config.yaml
d_expert: 96
normalize_top_k: false
balance_loss: 0.00502
lr_router: 0.00178
beta1: 0.9
grad_clip: 1.0
Below are experts of layer 6 (counted from 0) of a mixture-of-experts language model. Rows are named router (the router's row for the expert), down (a neuron's output weights, with its number) and show model dimensions 0-191. Each number is 128 + 32 x the weight over its row's rms, rounded and kept within 0 to 255.
Before each expert's rows: "raises" lists some tokens whose logits its average output raises strongly, later layers aside. This comes from a sample of Wikipedia text that the model never trained on.

# expert 27
raises: "| ", "with ", "|", "of ", "to ", "by "
router [164  65 165 163 124 148 152 120 154 137 129 151 149 161 159 118 165  94 122 123 106  92 132 104 112  95 140 178 161 175 113 133  57 116 151 175 103 108  79 101 140 136 130 152 102 146 145 135 119 182 137 126 136 135 122  52  71 167 128 120 140 125  48 163 132 145 108  84  91  91 106 107 110 203 162 145 106 105 139 122 116  64 139 119 132 106  84 123 148 169 110 109  68 164 138 173 139  62 138 124  48 159  30 136 166 109  91 150 111 151 143  83 164 120 167 139  59 110 119 156 122 158 193 112 185 113  88 143 127  95  59  99 175 171 150 106 161 204 144 147 127 114 114 148 139 173 160 108 145 101  98 154  97 137  51 131  97  97 124 129 138 126 119 132 138 103 152 141 115  96 116 173 136 160 106 100 138 137 122 114 175 140 138  97  96 126 152 133 137 166  75 187]
down0 [140 144 153 166 111 163 124 103 116  73 122 137  84 146 130 147 120 146 149 126  79 105 132  47  61 139 158  73 151  94 131 171  42 143 116 157 104 133  93 156 121 137 181 130  62 149 178 187 118 143 147 181 148 103 138 142 133 110 124 149  90 102 167 159 124 180 107 160 111  74  77 142 119 112 144 113 108 142 121 106 141 147  99  97 122 117  93 108 105 169 128 178 122 179  31  84 150 160 173 204  64 123 145 184  88 115 175 122 134 149 153 140 121 182 125 141  77 121  63 134 174 166 125 157 175 118 101 134  83 123  89 142 136 114 107  51 176 127 117 176 143  94 145 148  90 215 122 126 145 154 115 131 160 134 143 175  73 175 100 115 100 122 118 130 130 138 143 138 193 135 122  81 138  98  89 121 142 115 125 144 116 115 142 128  88 130 144 120 144 134  69 137]
down1 [150 118 118 166 142 133 177  74  80 114 149 202 103 144 125 126 105 146 107 176 124 121 181 136  74 191 176 119  96 130 148 154 146 133 121  82 146 103 158 122 135 167 110 100 125 146  98 121 167 120 128 156 119 141 128  89  87  81  56 157  84 126 140 133 172 121 103  98  78 126 135 130 156 105 180  61 117  87 106 206 180  90 140 160 129 169 175 120 140 136 115 127 135  99  96 165  80 117 150 143 112 131 149 131 100  81 146 217 183 146 155 120 159 114 104 155 183 121 197 109  80 163 147  94 141 107  86 108 178 158 102  96 122 145 118 125  88 173 115 160 112 151 134  65  76 105 153 151 104 101 181 122 151 109 162 150 127 142  95 115 150 144  92 136  63 104  85 123 156  58  79  69 100 126  98 107 126 136 115 128 119 161 153 104 169  98 112 183 117 118 150 193]
down2 [156 136 129 131 139 139  83 142 169 126 122 100 112 143 167 163 109 120 118 190 117 140  85 185 141 151 137 151  75 129 104  42 128 142  83  71 112 134 154 159 134 133 152 117 134 110 145 149 102  99 109  80  46 130 108 136 117  63 127 139 106  92 125 108  51 148 101 136 103 111 109 146 121 147 133 121 115 116 103 134  88 144 136  69 222 146 111 116 132  74 130 140 185 193 141 119 114 139  97  82  85 136 112 106 137  92 157 177 136 117 146 155 180 127  71 165 149 171 173  48 168 135 128  97 147 104 101 168 193 103 235 120 131 152 147 111  88 123 110  99 151 122 153 170 158 109 106 161  87 161 107 125  90 157 173 127  93 127 120  96  85 111 135 101 147 112 187 136 163 161 150 144 186 117 145 111 161 140 103 163 111 136 154  91  57 144 116 157 131 125 139 196]
down3 [161 143 146 151 145 170 146 140 143 181  57 125 111  97 108  69 110  84 163 123  76 118 129 142 177 154 105 136 156 128 127 134 121 102 160 144 115 103  77 112 133  99 129  62 157 112 109 107 149 147 136  82  89 109 141 152 127 168  91 123 122 202  95 128 149  96 165  81  95 141 155 168 132 170 176 115 163 160 150 105 109 166 184 125  80 157 125 154 142 152 123 150 153  88  87 183  79 132 129 109 107 130 140 154 120 159 145 119 150 109 169 158 107 142 134 137  67 136  97 104 106  78 116 177 152  66 113  62  80 102 137 188 108  91 229 151 130  94  83 194 105 139 137 134 105 152 168 136 111  87  96 132 154  70  84 129 112  69 120  83  72 111 192 148 126 194 134 136 157 135 135 136 149 110 133 125 181 151  88  97 126 149 127 130 140 211  91 140 168  97 118 107]
down4 [162  93 151 131  74 164 138  77 105 117 114 167 130 121 184 159  78 167  88 117 163 125 110 153 126 146 118  96 161 122 111 128 157 174 173  80 191  88 151 132 124 179 150 132 120 131 122 101 134 155 117  90  97 137 139 103 164 237 181 177 104  96  95 140 146 151 102 140 130 162 161  77 144 135 138 133  88 151 190 167 144 177  69 106 171 130 135 105 123 106 176 225 104 114  99 123  91 150 112 117 125 114 110 151  63  57 106 153 140 149  97 104  99 131 163 110  34  84 129 115 181 152 117 102  63 162 115 127 121 146 162 160 120  96 156  81  81 132 116 106  95 107 179 119 136 140 162 100  52 135 115 171  93  98 138 122 101 128 170 112  93 141 119 111 126 121 125 166 120 171  95 113 145 138 151 114 164 146 111 110  83 159 125 193 111  97 169 124 105 128 142  94]
down5 [126  94 106 140 108  90 121 198  98 129 138 194 130  95 141  74 187  65 121 128 143 128 109 110 133 111 131 141  99 165 128 155 126 156 133 112 143  91 145 216 116  61  83 167 113 125  80 121 107 127 136 149 112 138 104  88 168 158  70  90  98 152 161  84 191 212 160 168 113 141 145  90 129 104 110 121 124 141  75 152 109 163  78 118  96 115 122  96 158 160 147 157 158  96 133 127 135 169 116 168 116 103 105 126 172 113  98 181 143 140 134 177 140 127 159 185 157 148  97 121 173 168  96 117 118  94 170 105 165 130 100 138  62 158 135 188  62 150  73 149  84  77 124 164 125 116  79 108 159 203 184  89  94 129 174 166 126 121 100 197 112 114  98 135 116 169 154 157 141  94  92 119  93 106 162 111 109 122 108 155 126 132  81 125 147 148  80 148  98 100 117 127]
down6 [143  58 131 113 112 167 146  94 138 122 114  90 175 136 135 104  97 165 100  85  80 101 141 105 105 127 191 118 149 160 124 124 119 120 141 135  98 156  96 118 129 121  92  67 116 109 121 116 165  89  63  92 137 139 109 171 141  91 127  77  96 146 113  98 132  87 135 183 164 163 137 168 138 156 117 135  74  97 134 112 107  83 118 182 109 142 136  68 144 141 135 149 182 126 133  94 158 155 151 132 145  98 112 171 108  96  66 172 168 176  93 121 111 158 140  90 107 145 157 139 124 189  86 121 151 154 145  98 138 107 169 149 109 142 107 150  42 152 123 104 196 100 130 128 135 130 130 143  38 183 163  72 157 151 173 164 167 156  84 138 137 104 187 120 188 114 113 129 141 124 158 145 120 144 127 129 105 209  65 185 136 173  74 161 135 171 100 147  82  69 119 157]
down7 [166 104 118 115 147 115 228 146 132 134 103 126  75  88 147  92  53 130 129 126 118 127  85  98  98 148 124 180 129 162 107 121 148 105  82  95 159 144 131 121  72 110 129 145 108 126 137 114 140 133 152 182 154 191 110 142 135 152 163 100 126 179  82 128 151 148 108 107 158 158 168 160 167 134 105 119 153 133 115 117 150 122 105 163 123 118 111  86 128  63 137 122 148 154 101  70 158 153 138 178 119 120 131 137 117  66  88 122 111  96 115  85 174  71  57 134 203 130 122 115 186 141 127 155 125 149 118 135 144  72  94  61 130 120 180 145 137 112 136 112 134  95  44 130 121 125 168 131 103 181 162 187  67 140 203  90 155  95 109 109 108 119  97  96 143 145 171 203 106 114 178  76 143 109 163 110  72 180 151 105 151 103 179 123 144 176 122 158 136 135 140  85]
down8 [143  63 143  96  89 138 128 102 164 138 106 149 103 131 138  77 107 130 142 181 104 171 151 141  70 160 161 125 170 131  89 149 154 125 134 112 141 184 139 120 154 141 103 114  43 121 113 154 105  61  59 183  86 197 113 121 180  80 163 101  97 121 156 125 183 137 137  63 126 143 107  91 132 137  61 100 205  95 112  81  75 100 138 157 142 136 133 137 117 124 147 107 117 133 131 121 165 147 133 163  71 149 125  70 113 154 195 101 144 113 133 172  78  89 143 117 129 133 117 103 133 121 185 124 120 163 187 191  73 136 165 163 120 109 156 126  97 130 143 175 159 101 107 127 126 134 109  85 111 139  99 162 172  87  86 140 142 141 127 182 112 136 145  85 137 119 150 166 143 149 166  85 163  83 165 122 176  84 205 126 106  79 167  82 143 104 108 109 147 125 119 147]
down9 [ 97 126 137 127 125 195 144 165  86 160 121 102 107 113 133 194 168 134 102 177  82 129 156  91 174 194 131 115 121 165 120  81 119 117 192 131 101  85 130 114 114 163  97  93 186 116  69 103 110 138 100 117 123 101 126 194 135 177  83 173 154  96 126 155 144 104 111  81 173 137 172 145  92 128 115 105 146 165 125 108 137 197 139 164 109 166 110 154 170  62 157 118 113 124 117 141 107 172 139 171 175 110 138  58 203 153  41 197 149 142  87 127 123 129  81  81  85 108 104  93  83 108 162 100 145 129 111  69 136  60 157  97 130 114 125 169 128 144 132 141 107 151 121 170 121 167  73 141 112 162  95 139  94 117 149 125 110 183 128 120 126 100 111 122  36 105 130 131 112  97 124 122  82 121  95 121 132  99 185 149 141 162 128 175 142 120 146 137 121 150 164 149]
down10 [185 139 131  93 128  82 134 159  99 126  74  98 130 114 134 147 136 154 127  99  70 172 119 148 126 105 126 101 160 104  89 181 125 106 159 104 163 147  82 123 186  87 113 139 103 141 190 141 141  83 168 178 132 131  61 182 162  97 165 128 120  95  96 105  77 167 131 120 104 117 116 121 130  98  98 168  98 213 143 128 129 156 139 160 131 146 130  93 141 162 148 120 111 135  92 171 184 116 113 176 122  88 137  98 122 153 127 154 115 113 120 174 131 164 106 107 157 163 125 168 157 147 126 157  79 153 136 167 142 186 134 104 179 107  77  55  79 148  85  17 134 162 135 119 164 106 173 133 152  46 124 173 125 129 127 204 161  93  94 111 132 134 112 136  83 134 126 102 125 117 126  56 145 135  94  92 143 143  77 132 115 126 127 117 208 132  65 139 144 125 159 108]
down11 [141 177 183 117 108 131 106 146 145 103 106  72 148  71 153 128  93 160 112 157 110 119 155 124 166  74 115  95 117  96 121  67 149 140  97 219 170  93 111 163  82 157 154 162 128 130 100  95 152 108 120 132 138 159  73  99 142 120 114 170 167 135 168 124 149 129 181 119 144  69 111 113 164  64  85 143 172 123  93  74 112 131 137  77 163 100 123 176 123 135 114 118 148  94 109 112 224 136 153 112 112 158 138 134  65  70 158 143 165  96 107 121 129 150 138 141 180 171 129 107 159 103  63 166 144 130 163 137 120 102 117 152  76 130  89 113  86 117 165 120 129 169 157 173  92  83 105 163 125 146  84 186 152 183 131 194 156  68 129 137 129  77 181 106 160 141 115 103 160 138 110 137 143  94  87 163 134 118 153  47 103 146 120 169 120 152  98 149  96 150 103 136]
down12 [150 146 125 118 101 147 116 198 102  99 117 128 121 156 112 159 101 122 131 169  90 131 187 146 169 141 140 143 118  97 134 128 139 128  93 149 119 125 157 171 192  91 154 107 181 157 124  95 137 108 129 156 122  90  78 146 156 113 113 125 137  81 148 188 102  75 149 121 126 147 129 171 116 161 123 146 121 149 192  73 139  61 126 109 173 136  80  89 142 129 101 131 117 175 155 162 122  65 189  80 125 142 135 120 169 137 117 112 174 105 180 115 153  71 178 162 163  74 141 133 141 132 106  93  89 140 174 159  68 110 136 114 184 103 163  92 107 117 141 184  77  39 147  30 116 140  76  83 133 126 179 184 121  91  99 117 141 150 144 130  76  57 149 112 103 152 126 135 100 158 121 142 152 132 142 163 163  96  84 103 139 169  94  95  91 165 130 104 122  95 170 123]
down13 [131 120  78  71 106 170 145 168 117 116 101 116 125 137 176 123 102 119  84 134 110 173 146  97 123  82 172 140  68 141 115 124 114 160 162  81 137 134 139  86 119 131 143  64 106 165 176 131 139  44 146 163 180 106 188  95 164 107 105 100 141 169 109 104 174 124 131 137 143  88 179 103  88 155 156 136 113  97 161  81 218  92 116 149  92  92 155 114  88  62 120 111 141  82 171 135 154 129 139  83 126 129  98 124 164 104 118 177 166  77 115 133 157 193 118 124  90 160 140 126 117 137  93 130 123 137 108 172 190 150 164 143 193 129  96 119 157 119 128 187 150 160  98 151 164 143  92 152  82 185  71  97 108  79 156 184  98 108 121 136  69 114  95 133  96 102 106  91 171  96 147  81 124 146 134 111  91 121 141 123 113 164 125 152 178 100 170 172 172 160 125 146]
down14 [113  46  83  63 123 162 182 121 150 113 133 134 144  90 116 221  90  98 132 146 179 118  82 111 118 141 154 151 146  78 106 195 120 149  68 130 149 147  82 176 101  76 120 146 144 197  63 163 112 165 194  92 159  86 112 149 122 147 134 133  86 103 171 120 123 145 111 167 131 149 122 128 136 155 102  95 128 121 195 137 128  82 157 123  90  56 134 139 168 177 104 110  91 119 124 132  97 108 136  96 135 108  95  98 144 108 115 123 112 140 154 134 160 156 108  82 132  81 112  99 150  80 134 138 152 131 118 139 139 122 147 171 149 110 196 128 114 169 131 181 183 155 160 105 121 178 126 145  81 135 144 136 102 134  94  68 109 208 147 146 136  85 109 125  84 112  95 107 107 136  86 164 107  75 140 167 156 154 182 146 121 163 127 123 135  84  58 139 136 130 169 175]
down15 [142  78 163 124 125  91 101 107 122 121 178 149 137  79 124 160 121 166  94 171 120 152  83 129 128 130 141 179 136 142 132 128  74 113  95 146 117 175 162  85 144 136 131  98  84 138 147  74 126 177 119 159 151 135 160 182 143 154  98  89 130 120 159 160 117 147 117 179 139  79 127 141  98 146 125 175 176 164 124  88 123  87 156 150 110 152 170 187 115 135  45  42 133 160  62 139 130 188 146 129 144  75 194 125 151 150 134 138 144 144 116 106 186  90 136 130  36 118 136 197 172 137 116 147  76 143 110  82 109 136 127 185  87 142 134 181  99 136  95 102 155 157  98 126  45  67 166 160 150 127 100 123 141  86 146 129 144 130 131 116 129 135 140 161 106 104 161 101 106  88 102 113 129 129  72  91  68 121  87 155 163 153 169 177  99 103 104 136 148 144 110  78]
down16 [135 111 113 159 112 102 105 100 128 188  96  82 137 130 144 161 182 140 114 104  97  88 170 113  88 110 177 165 110 158 126 154 135 173 141 124 123 186 127 143 160 121 150  98  87 115 103 130 113 102  90 104 154 155  85  98  84 104  90 146 166 152 112 107  65 219 120 101 108 178 155 160  64 133  96 105 120 118 178 172 116 117 134 107 157 175 115 128 126 114 119 124 187 113 170  92 144 130 125 166 105 126 170 127 124 130 156 158 108 101  99 119 194 149  68 115 142 150 101 124 167 138 141  56  84 152 111 121 153  96 144 188  55 159 134  66  66 106 188 164 178 120 192  80 121 170  96 154  71  98 144  96  80 174 116 105  97 135 122 132 130 162 168 159  80 154 170  97 147 129 129 156 137 150 133 157 101 116 101  78 155 146 102 141 123  82 153 184 143  74 151 103]
down17 [131 115 126 108 102 101 157  99 118 129 145 138 188 132 138 184 152 137  58 169 159 134 109 124  72 170  81 165  66 107 119 126 157  51  90 147 158 131  93 107 143 213  79  99  97 153 121 140 209 116 154 110 141 140 120 174 142 159 138 158 131 117  99 157  99 197 139 158 153 133 128 149 132 157 179 167  95 140 124 170  91 174 169 230 150 128 112  80 103 145 117 129 128 168 102 131 120 130  99 132 152 105  80 160 119 136 108 154 136 110  63 131 122 164  94 187  87 105 134 119 122 175 111 127 123 136 124 116  86 106 127 153  76 151 128 107 118 111 179  91  78  91 146  82 123  96 134 136  92  98  93 206  86 120 103 114 121 142  97 141 174  96  68 129 150 169 134 157  72 122 102 134 150 120 109  48  97 135 181 116 124 121 108 168 172 120 158 113 136 119 184  96]
down18 [ 65 160 149 129  60 100 139 115 134 169 115 145 119 108 149 186 117 130 138 142 139 146 115 143  96 130 154 135 124 117 111 172  98  75 180 174 111 137 104 146 148 109 105 101 142 153 133 125 136 100 129  50 145 147  96 136 112 130 113 154 115 143 184 165 164 101 155 102  89  81 101 126 142 122 123 132 162 130 178  85 164 133 122  94 122 122 108 150 167 159 136 144 194 123 154 149  32 119 108 162 170 116 139 140 111 141 139 122 145 139 174 133  86 192 128  93 197 209 135 143 146 127  98 141  71 163  83 173  85 127 133 117 133 157  72 173 122  69 144 108 108 135 148 136 118  67 151 142 111 123 122 162 106  21 152 126  84 105 144 105 122 146 132  49 138 112 100 198 153 230 111 117 113  90 186 141 150 131 124 102 103 103  72 116 118 114 129 137 134 169  69 108]
down19 [115 164 152 128 142 143 134 184 107 130 128 134  84 170 150 172  99 131 155  94 128 143  63 147 135 133 144  84 132  46 115 124 161 120 134 145 113 150 147 157 120 139 145  73 106 174  90 146 122 182 169 127  97 123 124 119 147 154 164  47  92 110 135 149 167 138 170 133 131 130 143 176  97 125  97 156 126 145 113  99 110 127 149 118  78  82 118 166 119 110 154 137 123 192 104  99 164 115  79  84 150 117  75 144 177  66 141 162 139 134  53 207  96 144 102  85 159 145  86 165 147 183 139  93 157  68 167  61 197 175 153 124  97 122 152 155  52  51  99 130 132 131  93 150  69 127 146 107 169 148 161 136 111 110 116 127 155 109  72  74 130 105 161 107 124  92 117 172 157 136 116 123 103  97 119 122  79 174 166 112 142 104 137 152 119 110 159 163 124 125 198 151]
down20 [107 114 166  85 115 118  94 129 178 162 200 110 113  69  76  96 116  75 113 147 192  75 105  76 166  99 152  97 149 110 192 182  95 130 128 198 121 152  94  89 156 165 117 132 104 174 158 181  81 144 129 119 111 147  92  77 165 158 103 125 123 150 130 106  83 139 110 139 149  80 148  94 172 192 144 129 182 136 145 104 101 163 116 140  91 147 128 128  80 139 108 115 102 168 109 126 155 128  92 117 131  70 151 142 113 129 124 115 103 118 111 146 128  92 112 126 133 108 112  96 155 126 119 106 159 195 165 176 181 165 103 119 137  78 151 147  93 128 129  81  68 159 104 101 208 121 209 105 135 136 140 142 133 128 142  96 175 110  63 124 153 119 118 126 105 167 109 144 139 116 173  51 145 148 171  81 145 121 154 111 133 177 107 181 185 130 125 103 140  91  73 129]
down21 [167 133 103 130 138 158 126  96 108 121  52 146  83  83  91 105  71 137 122 164  74 103 178 182 127 126 147 113  94  94 109 150 157 113 129 185 131  96 132 148  75 127 101 185  53 141 129 111 148 126 157  90 136 142 130 103 119 159 111 161 125 156 106 159  72 140 123 176  69 109 175 106 173 166 173 138  86 111 139 142 151 105 131  74 115 191 151 192 126 140 101 125 122 120 140  75 133 165 102 121 128 158 109 114 105 128 127  95  88 151 131  82 162  97 137  91 138 111 143  76  98 175 120  90 118 137 146 129 118 166 147 118 107 147 144 120  69 125  84 142 133 152 119 124  90 216  69 104 185 137 177  51 125 103 153 198 121 167 130 189  97 155 110 120 111 130 157 139 124 126 178 115 135 117 165  54 131 118 155 149 188 179 131 149 142 115  86 166 109 152 206 109]
down22 [134  98 151 107 104 171 130 172 179 116 140 134 134 114 115 147  90 109 133  89 122 195 101  85  78 108 173 106  84 131 153  85 165  78 112 136 114 100 143 170 119 155 127 110 132 151 141 105 160  74 143 143 143 146 174 136 133 170 133 187 180  98 121  79 134  99 132 104 144 102 151 146 116 133 145  85 118  83 183 157 131 175 200 126 126 169 103  39 169 139 119 130 146 187 154 155 119  81 144 135 139  66 114 115  94  97 122  95 115 154 115 188 161  85  94 142  91 162 106 109  81 149 192 133  60 139  98  99 124 132 120  67  80 141 156 105 112  93 101  90 189 124 139  94 161 125 146 134 142 154  90 132 146 111 182 121 112 101 133 200 171 163 108 187 141 138 127 172 174  88  95 126  59 158 145 112 101 133 107 141 144 199 174 109 110  94 107 170 116 103 105  80]
down23 [152 130 127 115 172  69 165 153 139 111 155 129 119 103 126 109 129 138 148 131 158 163 146  77 163 166 135  99  79 135 114 103 173  90  94 101 164 120 105  78 145  73  34 105 130 141 123 153 140 131 121 175 141 138 160  85 138 131  98 107 124  89 114  83 136  95 128 177 169 187 133 145 139 150 114 122  96 165 190  96 138 149 137 181 138 174 166 154 127  94 113 102 128 169 111 132  66 156  95  99 108 117 147 114 139  77 128  90 148 166 137 171 129 128 138  75  90 174 189 135 127 110  65 141 127 197 116 121 139 165  87 102 108 108 104  85 167  78 144 173  57  85 168 179 157 115  75 179 150 112 150 112  43 167 122 162 117 158 117 117 135 127 106  86  64 154 127  96 149 140 166 167 105 126 102 153 195 131 147 140 117 137 130 135  81 141 166 117  83 204 122  87]
down24 [ 74 103 183 163 112  88  90 147 137 117 107  91  96 112 210  73 156 106 137  89 164 144 148 138 106 106 115  90 111 103 138 151  84 170 159 108 135  56 125 144  95 134 129 141 141 105 141  89  99 148 105 118 102 154 101 179 128  97  92 107 137 146  89 131 147 142 128  67 101 141 153 156 179 132 109  96 101 116 147 107 111 133 163 132 118 150 151 160 149 144 107 124 139 110 154  86 143 120 114 158 157  85 103 194  93 111 110  88 180 151 156 146 127 175 118 172 159 106 180 147 157 152 172 108 104 163 208  90  94 160 190 123 166 127 140 175 160 146  71 130  43  86 172 146  80 163 174 122 125 126  93 116  72 145  81 154 116  98 105 207 162 107 147  98 115  81 152 182 177 160 141 167 141 100  88 105  46 121 123 130 123  92 164 161 136  99  76 158 136 118 136 133]
down25 [121 156  41 134 106 113 111 173  89  90 122 112 191 123 172 100 154 157 134 133 126 164  98 144 120 181 141  66 107 163 196 169 137 143 120  92 161 150  86 110 138 111 109 133  51 146  76 128  94 127 137  95 139  82 124 144 148 108 116 102 140 125  97 194  80  85 177 112 102 135 129 142 155 123 124 166 106  60 133 174 160 101  99 104 162 123 160  72 142 123 144 161 133  82  60 103  82 164 114 133 126  88 135 137  93  95 149  93 157 160 160 108 168 136 155  95 136 148  81 167 111 104 156 156  88 103 167 170 135 132 190 126  85 156 152 115 144 106 102 150 164 114 130  87 114 115 129 217  92 152 176 116 143 186 136  78 110 160  82 180 141 188  73 183 111 111 127 167 125 131 121 117  97 110 121 105 100 197 163 110 125 133 175 124 102 110 173 123 128 168 102 106]
down26 [103 124  46  50 134 107 154 147  91 139 141 135  74 137 111 161 135 126 178  86 148 142 130 136 147 126 113 121 109 132 154 150 107 127 136 179 131 154 145 121  54 108 112 123 136 159 146 104 147 168 114 156 100 139  85 122 167 162 126 148 190  76 121 108 132 139 171 194 131 100 126 110 144  95  93 145 118  98  85  88 174 159 111 151 140 116 110 106 149  67 122 169 152 157  72 114 149 122 156 184 138 131  97 138  68  72 133 105  87 171 160 120 155 186 119 131 152 165 146  77 100 128 118 122 173 129 154 134 155 148 123 137 102 143 122  88  72 106  92 141  92 126 101 103 144 107 123 125  79 138 114  85 197 140 121  66  97 155 127 172 146 131 127 133 143  90 138 112 161 174 196 152 145  92 168 134  89 113   2 127 154 179 175 116 129 160 211 118 140  66 132 165]
down27 [135 127 127 146 119 117  72 140  82  92  60  61 190 111 125 148 127 102 101 153 145 193 181 177 105 161 121 152  81 135 129 120  91 143  90 145 133 151 111 156 157 170 141 165  93 150 130 175 154 103 149 152 107  69 121 125  93 103 169  77 124 152 159 142 164 158 176  98 126 178 182  99 118 110 142  89 137 105  75 119 115  78 159 138  99 203 116  98  91 101  95 153 159 110 108 153  62 131 133 177 118 124 144 127 158  80 139  90 121 120 113 146 116 112 161 111 155  46 173 124 186 140 150 136 119 129 111 104 144 121 137 159 123 133 160 120 113 136 100 123 150 212  96  87 120 155 122 157 101 147 181 100  78 122 168 122  97 148  94 124 138 140  71 139 133 106  89 112 155 189 166 168  88 104  96 190 168  30 111 141 115 175  90  94 136 138 114 189 111 139 121 125]
down28 [164 131 126 155 108 139 135  83 150 136 115 153 167 128 108  94 119 105 147 130 142 156  97  78 125 157  55 175 120  86  98  74 124 178 166 132 140 146 168 152 205 105 181  73  93 166 117 128 163 114 122 197 102 153 143 109 141 156  83 168  74 128 151 120  46 168 160 145  90 123 183  88 133 112 119 146 109  86  72 118 147 158 147 102 118 109 113  84 182 131 117 119  71 165 114 117 129 116 198 175 155 159 138 179  99 186 109 125  98 125 162  98  91 116  88  62 150 201 202 139  68 133 100 138 158 146 136 161 128 140 171 122  81 100 134 144 163  93 134 107 119 176 134  92 154 110 154 159 145  81 125 113 106  93 143  94 186 148 101  61 167 121 119 122 162 136  93 117  95 141  77 132 108 153 166 140  81 102 131  88 133 141 131  98  94 159 118 108 101 144 146 157]
down29 [139 122 176 102  86 146 179 142 146  82  96 130  87 101 122 129 121 131 119 128 142 132 123 147  97 125 101 116  78 126 159  60 146 124 134 101  34 151 141 134  92 162 132 177 140  86 112  66 160 155 148 128 140 124 147  79 138 114 112 133 129 118 128 145  94 143 170 109 193 160 122  88 121 162 162 123 157  68 201 156 127 169 117 139 148 141  94 178 160  35 195 132 124  74  66 134 181 167  92 105 134 118 119 105 120 183 103 100 142  92 132 163 172 160 155 110  98 133 137 157 101 137 104 131 130 138 164 171 147  90  58 179 158 116 162 108 125 140 110 142 112 165 158 124 128 124 189 118 151  81 194  62 132  61 109 141 158 134 112 120 140 163 145 159 146 103 138 116 183 159 150 127 160  94 117  85  52 122 162  96 111 158 127  88 178 114  85 135 125 119 106  63]
down30 [178  96 154  70 110 158 143 148 174 150 134 120 112 144  93 163 136 146 166 141 125  64 136 102 117 138 189 134 162 157 131  97 146 122 123  62 108 156 135 119 161 113 123 143 146 189 147 124 159  82 110 115 150  73 102 119 134 165 142  90 138 200 178 148 157 169 162  95  92 151  98 124  98 106 151 115 101 111 115 139 129  86 179 132 132 157 155 124  47 102 158  74 132 147 137 123  82 120  94  78 119 180 115 152 130 132 108 151 131  84 169  92 172 155 169 131 123 118 119 135 125  64 142  66 118  97 123 132 148 115  79  68 134 124 129 128 148 100  93 107  98 138 162 130 156 160 137 107 146 122 113 175 162  88  72 136 138 174 138 198 138 138 115 145 104  89 128 113 125 133 152 106  67  92 127  16 141 140 163 130  88 150  98 182  54  97 148 216 151 182 119 172]
down31 [147  70 112 109 147 122 111 135 165 128 139 152 104 144 153 170 141 123 151 167  89 126 166 143 129 142 144 140 136 123 149 148  91 151  94 144  89  99 117 128  71 127  88 158 187  87 132 154 135 131 126 131  80  80 144 184 124 125 115 139 110 119 180 116 124 129 155 108 111 107 133 177 113 143 111  66 113  61 130 139 122 121  28  81 124 154 161  95 137  93  98 114  47 175 158  98 122 124 130  79  69 136 169  72  67 176 126  96 100 159 173 145  55 169 140 120  91  98 148 165 126 143 122 173 154 126 127 132 158  77 125 161  92 124 151  93 129 114 114 122  89 142 151 135 107 116 136 121  63 116 150 157  78 124 136 137 167 112 203 145 175 135 152 140 203  87 109 106 127 123 151  76 133 166 120 171 163 107 193  76 120 140 138 134 204 128 150 231 120 150 142 128]
down32 [139 143 157  99 126 132 155 181 136 145 122  54  77 122 144 123 111 184 130 148 107 128  97 181 142  70 162 165 143 142  65  93 149 135 146 130 153  98 177 132  64 150  81  96 170 104 169 130 154  76  90 125  75 105 114 104 139 117 166 133  67 110 148 125 111  92  50 176 181 127  96  85 154 132  65 153 147  73 126 137 159  70 152 147  66 147 163  96 128 161 182 175  73 153  66 119 129 122 126 174  91 102 141  83 160 164 109 141 164 212  97 120  99 119  60 134 146 139  87  97 215 168 108 182 125 135 168 111 144 164 148 159 158 147 130 119 162 150 122 118  92 142  89  80 113 149 134 145 129  98 124 107 138 121 155 123 134 119 119 178 138 106 129 112 132 176  93 110 146 187 164 140  81 127 127  97 147 115 165  83 107  95 118 142 117 163 110 147 151 149 116 132]
down33 [ 97 152 183 112  74 147 188 154 131 118 103 138 132 177 109 125  87 126 101 105 150 163  76  93 221 196 149 125 185  91 157 147 150 136 129 150 175 202  93  96 117 127  89  94 138 132 123 105 103  45 170  91 143 171 129 125 110  79  99  95 131 146  87 140 111  93 137 163  65 119 174 189 129  94 108 108 135 107 115 162 183 190  71 101 125  98 147 123 152 110  61 138 148 134  89 117 111 155 220 126 146 159 138  41 159 179 115 146 122 104 104 103 111  83 123 123 131 102 150 158 172 128 127 112 121 128 103 140 158  83 121 115 161 137 118  94 153  81 129  98 117 109 145 163 153 148 126 134 146  82 115 132 162 153 109 129 121 108 119 220  81 152 111 128 123 124 156 145 143 129 157 149 123 125 133  93 170 121  90  42 177 138 152 125 154 117 119 101 120 108 107 160]
down34 [137 123 142 131 100 204 131 127 191 117 139  91 176 115 125 120 134 128 110 155 149 134  69  85 123 177 111 103 105  31  55 151 157 109 115 121 116 118 134 133 131  92 104 166  98 113  53  96 106  87 113  98 176 128 103 170 112 140 110  97 125 103  71  90 145 162 115 125  89 122 183 130 120 144 189 155 123 141  95 100  93 102  97 164 129 166 229 137 153  90 152 176 138 133 138 158 129 151 139 213  61 129 133  66 150 129 116  79 113 140 122 112 125 110  98 119 166 119 146 130 149 106 165 151  93 110 131 161 136 183 130 143 144 200 183 139 192 101 122 197 212 107 160  93 134 102 124 121  92 116 124 134 140 124  93 151  91 146 133 100 182 129 114 122 149  86 118 134  88  78 153  92 154 143 138 117  96 156  84 162  81 101 115 142 147 146 134 187 122 124 131 153]
down35 [112 185 107 102 110 119 152  92 146 187  83 106  89 133 148 107 178 144 100 149 133 148 149 122 137  99 108  80 126 151 123  65 147 154 146 181 161 119  73 216 135 150 169 128  76  71 120 101 149  78  62  91 126 138 115 128 117 130 139 125 168  85 106 108 122 172 105 161 147 131 150 144 156 125 131 149  91 130 103 112 129 130 136 140  80 104 131 123 158 118 173 117 163 149  66 132 117 169 126 137 148 176 169 207  77  92 139  90 103  77 121 178 179 140 165 117 162  89 109 163 115 176 139 214  75 192  89 132 172 102 102  87 127 160 170 140 142 151 156 153 134 154 191 117 108  87 111 155  99 114 126 118 122  99 117  57 147 112 130 137  89 103 132 147 164 125 136 116 109  53 146 122 113  75 128 116 113 156 142 145 201 133 176  66 104  74 132 163 120 109 118  94]